{
  "vocab_size": 24455,
  "learning_rate": 0.0125,
  "batch_tokens": 131072
}
Below are experts of layer 6 (counted from 0) of a mixture-of-experts language model. Rows are named router (the router's row for the expert), up (a neuron's input weights, with its number), down (a neuron's output weights, with its number) and show model dimensions 0-127. Each number is 128 + 24 x the weight over its row's rms, rounded and kept within 0 to 255. Numbers have three digits each.
After each expert's rows: "mostly gets" lists some tokens that are sent to it at least half of the time; "comes after" lists some tokens at least twice as common just before its tokens as in all text. This comes from a sample of Wikipedia text that the model never trained on. Tokens count by the router's weight.

# expert 66
router:165087120147148151098149147129123102109116175144128161083065109142146122096130132156147127099083117124116116136148076146119160168134134129142144144143082152101099175127106147093149121166132099130130138100122141098135139166079152120112162108109147140158119151140079117101126123142093144110102162150110150122166122054141139132101068125148130153135097107202099108141127150144138141127157
up0:169125142076100138145157109120126126159150137134150123145142125136169138144058170139092146136124125137160111149125109139159092102143081186116141154124130113096119121120154139074154117102117152137156169134138126129134093126134130113096138141112138084136138146114145119167092100112149129130134124101118104122139136128131099123095089155096130106152113121125153158122136091137120165104169
down0:147168145120134121120104125123163136170148107122138151113133118141091148137117147153113144162106123110139142125120085103138159134161154137120118189114110129078144203153152141111125122124112126149126121164121109138145139127151118083120124116136161105147127100106164136120138088156106136096195176069179144102129160116119134123116137166130160099131172100093195141129106101164138143135104
mostly gets: "his ", "their ", "His ", "Its ", "her ", "Her "
comes after: "\n", "'", ")", "- ", ". ", "his "

# expert 7
router:144171150111108120131151120114080107121087152124161149136140162089167113129103092109143173143090122119111119062160088151105150186131132110121118137148144099135110129118095135106124132189136095103134124086167080140129089139112160145135149141128140155123138115114133110119126108126107104090062136153069105153147131133103113142108130136127130157129140117121171123147162145128092178092110
up0:102137118101099130170132149088136105145137124132118096137165128049115162128166143100128139105114130096127096115123098165146123119129096161096111170162098131149119114087095150108121164122173104120087101143127137135083106147181110147130119097202118058105140102089139157123183128122203153099128114143121140141138140083109123160132101132139140142115128099132116093108153111136084148131139
down0:078148154140168122091118128122112124136077132136140123136126091097123094146137112150126102146149136122115136121111138153094155103144172075137123133097170118130165143147122132136175111098118113072115147143180088136127159131147101109087120158107108119122130172149144163133077129137068189123151142093195115147107112113101124101110110177124174078163128136130141135160122157141147157105138
mostly gets: "Chris ", "Sir ", "renamed ", "Operation ", "ibn ", "Jonathan "
comes after: "\n", "- ", "known ", "\n  ", "by", "son "

# expert 32
router:110124141133111181161157130089170071126115097133141170134092158085126130120100094131130177121137131099096137107111109153091139137088072135128148153087095129185116144121164112129154150130130131094155128151161116120089096138108144130110130104087142131143148161144116076162118134119131093138127100130094162118135109114101111162123073158123147100129116112133121122101153094153117167121141
up0:148146124068136080103114159118140116158131106112128112101126107149141117091170125132137149098130140099144153092111146115114149145129140075110128108156125139099077102134150138151130135120115104082143140162125134130106134106114172137140132152136138084155171109110126093126137149166102087146117106096146144087119098097101135176173132098156182145132132158123119098149137164137133139090079
down0:142120139157074161122138128129090125139143110141122138130179101114107129144136112133119090148073159156124130095129096118141129109153119103121138178055121119108130149132124123140115155130115120116102100124084133143084121106140106142135133134122131138100127112144111113121139116125101143160106136126144127169093142106145166126120119123135099103090117109148147136142147197130128150127141
mostly gets: "== ", "==", "=== ", "\n\n", "===", "See "
comes after: ".", "\n\n", "==", ")", "===", "|"

# expert 78
router:150106099118121160129112112119122114119136140106157134113140164141115120136087111107115127136108146155092130144092091106106134136114118149104140116162107099119132136085137171107175173121105136095141135090126125129133100123120133118126094149106164114134165123105105141144119088098092155100134098127099091127161138093121124183140094169157127133119128133148153101111123129157122175109117
up0:156145114123103115159120132059099104080113091125104137099122105124130169078111144153102152104168090114139132148105115099167102083171134117163145162092115134150132145147099131099133092110130114146135084090158163168130122188120143134159145129155143129119136141104124145151175066143112131150127131121133121158112120118105105149116171130130138134180156181099129130116117131110127135164117
down0:116149123089181176128130123148116147146076124136114125147111171126163114143088108132060112083139135163172135137159145100123131115128163140110179121105126131144121106124100126138163135127115160151121120109103079153121136152098191119136127137081126150125148140149099130096151105123165140142160109101099103111160109136174130117144078142127118133156127093134119116129097111131127117138097
mostly gets: "three", "women", "two", "five", "29", "Women"
comes after: "| ", ",", ".", ": ", "$", "("

# expert 19
router:188147117114119145118141183135127130147140153147137198107113156103124128101100105110098119122136117122122155131101129141108147132103129039144152159114114144163126157106104199098132147133135117124125127137137101137133127115129144114152140143112157137091119164168134109086135102129110138124116100146118134090127113111120110132123102145102151077129104152136124135131162136139167132165124
up0:076094161120113127147153104108094091104110119097150129108105121095123098110103117115165119175124142126113118110133142145103103132116105119109162134142120125120144122134117136127098127141098114117109107156152122177137115106135126119116117095119151068112118143137137179151204146145130086134091166142172124109146134138122142135101115131154107124125130108148136121152175100098101115148120
down0:160106113150122099132136091096135135113135118105162142152139129112127111078113140092103153142150099141104151138098122079145136138165118161089127152083137178132136108163152096093140073107108114161136138153152103165093157147116142128136129095194160182141150118122122137140124101103131158122122138120105094136128111126117102142164157102094159129113106108126082099085148163099120129177113
mostly gets: " ", "JPL ", "tick ", "0 ", "42 ", "Nominated "
comes after: "| ", "|", "–", ".", " ", "; "

# expert 54
router:130094153105121129114137149111109121141121182111101180092077173107145099167145120138146127136144139147105136128103113133106131135119118126122161171122100122187080171118120122120149147159132121098144124156180147176125119168142141111185114158113095130116125126174143154128126084164089130116143079137120114116138146107106121112122087100128143131140121102164134131126142188143123118094111
up0:154143126121117076139127160173144143151109118111167110098144145116128148139146169137157120132115118110111081181141069171070165174116111117122123132143123164132153137130110127164131102122168126209098146116088125169071100161105109151091143132127120169161128163132156142163136150138138151165128103140117127128117150135119097168130095143104124115171101159164125080114096188147099113147140
down0:144130151156175134097109168134110153144158133093117128104095129123157171110113135151146153086178129129144110137106141135108130160148131113156135135139161156163125136161126140152082095123203130171126111075100112122115159153105113102113122134171125087134107106133126146104111100169137146132149180114158113164095159142119098134106155145082143114097124110167145147128108137133160089159135
mostly gets: "At ", "various ", "several ", "different ", "such ", "at "
comes after: "at ", "in ", "to ", "from ", "At ", "of "

# expert 29
router:180145116122129134114133183122141126169136148164136216099110149097113112125104145122108130122166126085117126141095126146092134137109143058142137198103130145174126154121113171126131148140128146114133133137147096152121151126129126121123117157111148139090126128139103097116139081115136157109123106138122137084122124098106119124111107135111149076144099117143115147147150134114161104144134
up0:146151164074104167120138100155102126106122154079114172113108116128146073128092150138103123139156115149176127151092163149120144129170125071066131179129080115131125129137127135091109136112180093129117168122142130128085125164101150133088100125090121126113111124168152107159173088158126121145124094131141115120158131129120060108137110103104138100153114102153121111140122140121112153121165
down0:135156087155114167121127094133109116123068087106149143128132138164114125145122149154159152159146199193087124101126100114129155157116110102162119120126152103093088111154102110122076128116103129117108074101165140097139086093126119148107167175104140099162158138099143128162161152121135099129137122100122132130179127100128140120157099138163167134117124142105099094080157085148140129132108
mostly gets: "|", "\")", "Yes ", "AT ", "Clay ", "lig"
comes after: "|", "| ", " ", "–", ".", ")"

# expert 22
router:146181133108122125099159118148110116151111151130153132079119148129093126111083122108144128131109087153159104114108120166114129097115156129102117167109116115175133092116104157112143149137104086147124098080171087136121107136129144151168131099100142108143145142153154084178140084134131142117104117148071140146172123110142099138131142150137131129131175128128143090121148174104133116115114
up0:154112161094145152094111131144115116138107100131137108138148169124123140089148151112150129096157136140156103095111153151182155162117112102109134129125126115106089115111143112127159135139150091173124090107157122090146125109071140101138101070089164155170125077140133129109131140110115125118154162110097124149145114126157105128153125150102137116137132142153095133111111166113112137155129
down0:143104086166093141135122087103104077091160131125089097144152132151122155140140154126117109118166160137177124115116128074169149150132141104139094098118161113146110159129147123073102111148124151110147088091178116134098131102117160147168115144115126154151084150123118095143167089103099133069097129116126158154160155118122139122140174164133110080120147109117133116121146157118105119106104
mostly gets: "ARG ", "Sir ", "BRA ", "Jean", "Starring", "ESP "
comes after: "\n", "- ", "by", ": ", "by ", "\" "

# expert 45
router:123120129101129140109155159103134068127099121074115106143133134121104091058101137099119110149122138121119120114099124139124143119133143092138148093146113101162149117106124112108127131175103098140140098135172150105119124135101133067119164093097161174149149145146175145102140117149146150151076070136098127172160095122142117183126133191133137118133140112142153127138122151090129128135136
up0:119130104096125101107170112131126165149154101106147152120123107089093127132109152083118107135117111129170131141089159101138108138117142177109129111138107167167162146111164113159139143146160160091136093085155107119111147106134143095123154097111167120132118153159132123087134155111187179144159157133161152124140110109138103152109103117139129101123080168146100133094162088119134164147119
down0:160122136145074156132135133125133157111087141133140119141118117111137129131100155174106163067128089151156129113139163120105118127091181125178132131163127156169117097165113085086154121098154092164163142117150147155123110142127144131144117148157137091139144094140160145128144089127114099139148127147135091098114123159089139163135117103149118125121185142103122147161130141164159113095117
mostly gets: "January ", "February ", "September ", "April ", "July ", "November "
comes after: "| ", "on ", "\n", "On ", ": ", "– "

# expert 1
router:154121127136131101118145149146155152148137159061138104114117151086110127069133122135075118108125168094127133117072135177160134143145171132165135115119120126142104182115148156114148109115134120109125122122141148115085116127138177107135115145108108128119120122123112168105134102166135164088142105118095125116128156133125139109119092105099194101101130130120150151158135161153136143119114
up0:125177120137132104137115164158152098139126124113106116118171144145153057170103138121116096125139166116112165121117157147154141104148149149167150111117129169135137112113133118134188105130147101106137122107131178136101129151051138076077115174150167153124169120135156135129090091098136148117139108142096134086067128164134114113101096164155102114140135137116159146134099126096143081119149
down0:107174092124072147143180135130126145142144126087120132101157120130161146138145166105129157129135114122129171200126094134130101156142135121135090116145101098116116116104138138108111146132128160140174121097115111149146138110131129117154115127145155119154114112138069130146125103107115144093144127161148093096123112097113172100102111148149136131167089123137125141055145055096175150143138
mostly gets: ",", "—; ", "Phylum", "34 ", "42 ", "🔨 "
comes after: "| ", "0 ", "1 ", ",", "1", "2 "

# expert 40
router:149135160162147137088118176101158099149143089117148154121138118138138128080105125102131158114141108122163112121120109112097156150114135131115122084164082142168136132100096140102172108164100095118125127085150143144123145134128139103155145069121155129145129160105172115133118101078121151115121155123125164126173133112122119105155152136116102142122112113167167122135136144163156149088154
up0:148176116113110069120112126150094151158123105123129136124103091146108084097099150163092088112108149122112137120111125128129124068132130124116087135118129134127128164099133165125152132146075130143115156157068085162097163155108152104170129138153092136166130144112169104103152126180105115085118125118135104108132124173115188123081150112126124124095105100101074111097138125133164128108159
down0:137141138133157122168124135134125157120127135138100146138082134137131122098164187139129114168127117071155135126104143136119087088119162164106145140098137115180141173159052143107118144118139144099112129111101125132128117140122112143109131125124154116170151131123148069135134091142132123101125112124111108131128156180103143105142158128083143138123151122110125162101158104113160119090088
mostly gets: "until ", "After ", "before ", "eventually ", "Early ", "ISBN "
comes after: ", ", ". ", "was ", "It ", "it ", "\n\n"

# expert 33
router:103137108151107135150124134116165080138076146134120138096088123133146114151097105118137117156118139134097159098105125101102192160138090134157125141138128077148125140103131166113149142109124091091144139076123131097114081165138137120143132118100108129129125145104147121116156147172095156108125148146117106129133134120131109121129121124148140118137101155126122132139151156104136162130131
up0:104158106115181145129156167088098147108108106161130106124136142168144078137146082129138116140105131149129157109129128104077118184090127148127149142124148126075119149110105172118127096160059162152114149130147126121122142145136150160103163136146126143180145123142137134177125143100099110076116137147128137105120145082128093109112150129098177094135110106136111114120132122111139113117144
down0:081176119119063112148153110117130141105165110137125172094133137127104176116109158117163117136058165114150093104114159153146115131160170130055134123075113109124158134136188124119156111142123098128121137126137136141118148114133164149128085110158095089145182141128137127154117148125139144132163092117092167149179156123148121122132181161152162133108143142081166112160137135124162101127142
mostly gets: "On ", "In ", "From ", "late ", "in ", "born "
comes after: "in ", ". ", "In ", "on ", "\n\n", "Born"

# expert 17
router:170154139120114159117142185142135129132133158164141222098097153114121110105099120109091139111133125088119125136105134143114147137102125067136139148128122137168126133127098192102144151140123148092139150127146080099130127121130129097124145142143132147097121137144129103103108096147121151127135090129112144081127104092133113128126111148092158094142103161150137176146145126111159118142114
up0:112102142184128150120161108160126140140129121137134158149107148119126097159131124132108180129122129140087121134118133141112119145162132110109116101181077143101169160067108121144169144147123121057144102150142082143134101122099151085132142097112120120159149084121148131100102170158066104130098124175118135152114110153138130133150069122165133150127158147127167110096123095126132105112126
down0:113093136092156125177175096138128148122150109087097113135108149152134148141087125123150128119120140098137113148108090128128105180137158139113096147147115124086126184098079078122093123146108149101084140123127108133155125110108143131107145109128075144106150115165143145114125130110095148142130138124123164139125104121134091128076170111072099109098144180135153136132135085117108072101112
mostly gets: "MF ", "FW ", "|", "Undisclosed ", "JPL ", "Nominated "
comes after: "| ", "|", " ", "–", ")", ":"

# expert 73
router:100124151142143152122151118096147126132144101114109122126110147112165106105070117167096129156095120114148110131098131117096147176113130103142160134140117143133075131097115118107090118130110113131168123101133124079121094132119130143125122167145148163156170121116142103154148129105120106131101121164127154126149146096113112107121129152141111149122135103122157131115157109130125144113134
up0:135135122130103117125151103116140140142133134166122083132106134132123140143143115129183146107130079089183132117149168139088105069149116138124102102165153102093149117130136090134138115095110103134117136139137103123113107118170161147153124131140080121117118135120118183108160094102103091108102075129135145084124170127142140106126099087160135152149097066116077117113138122088166173144143
down0:136129108144173109150087182108115118146087131167133130138139138158130171129152176135112134132113133151113117093111125081136153121147147165115157158150088107122130079126138128132116106120111136148120177168115108134160127130130148124120169104120093153131136097141129137132137119109121133093160165103096098124133164125151094106075138106162120115150133122154123135119105143087088100150140
mostly gets: "The ", "Royal ", "the ", "Syrian ", "British ", "Spanish "
comes after: "of ", ". ", ", ", "by ", "the ", "in "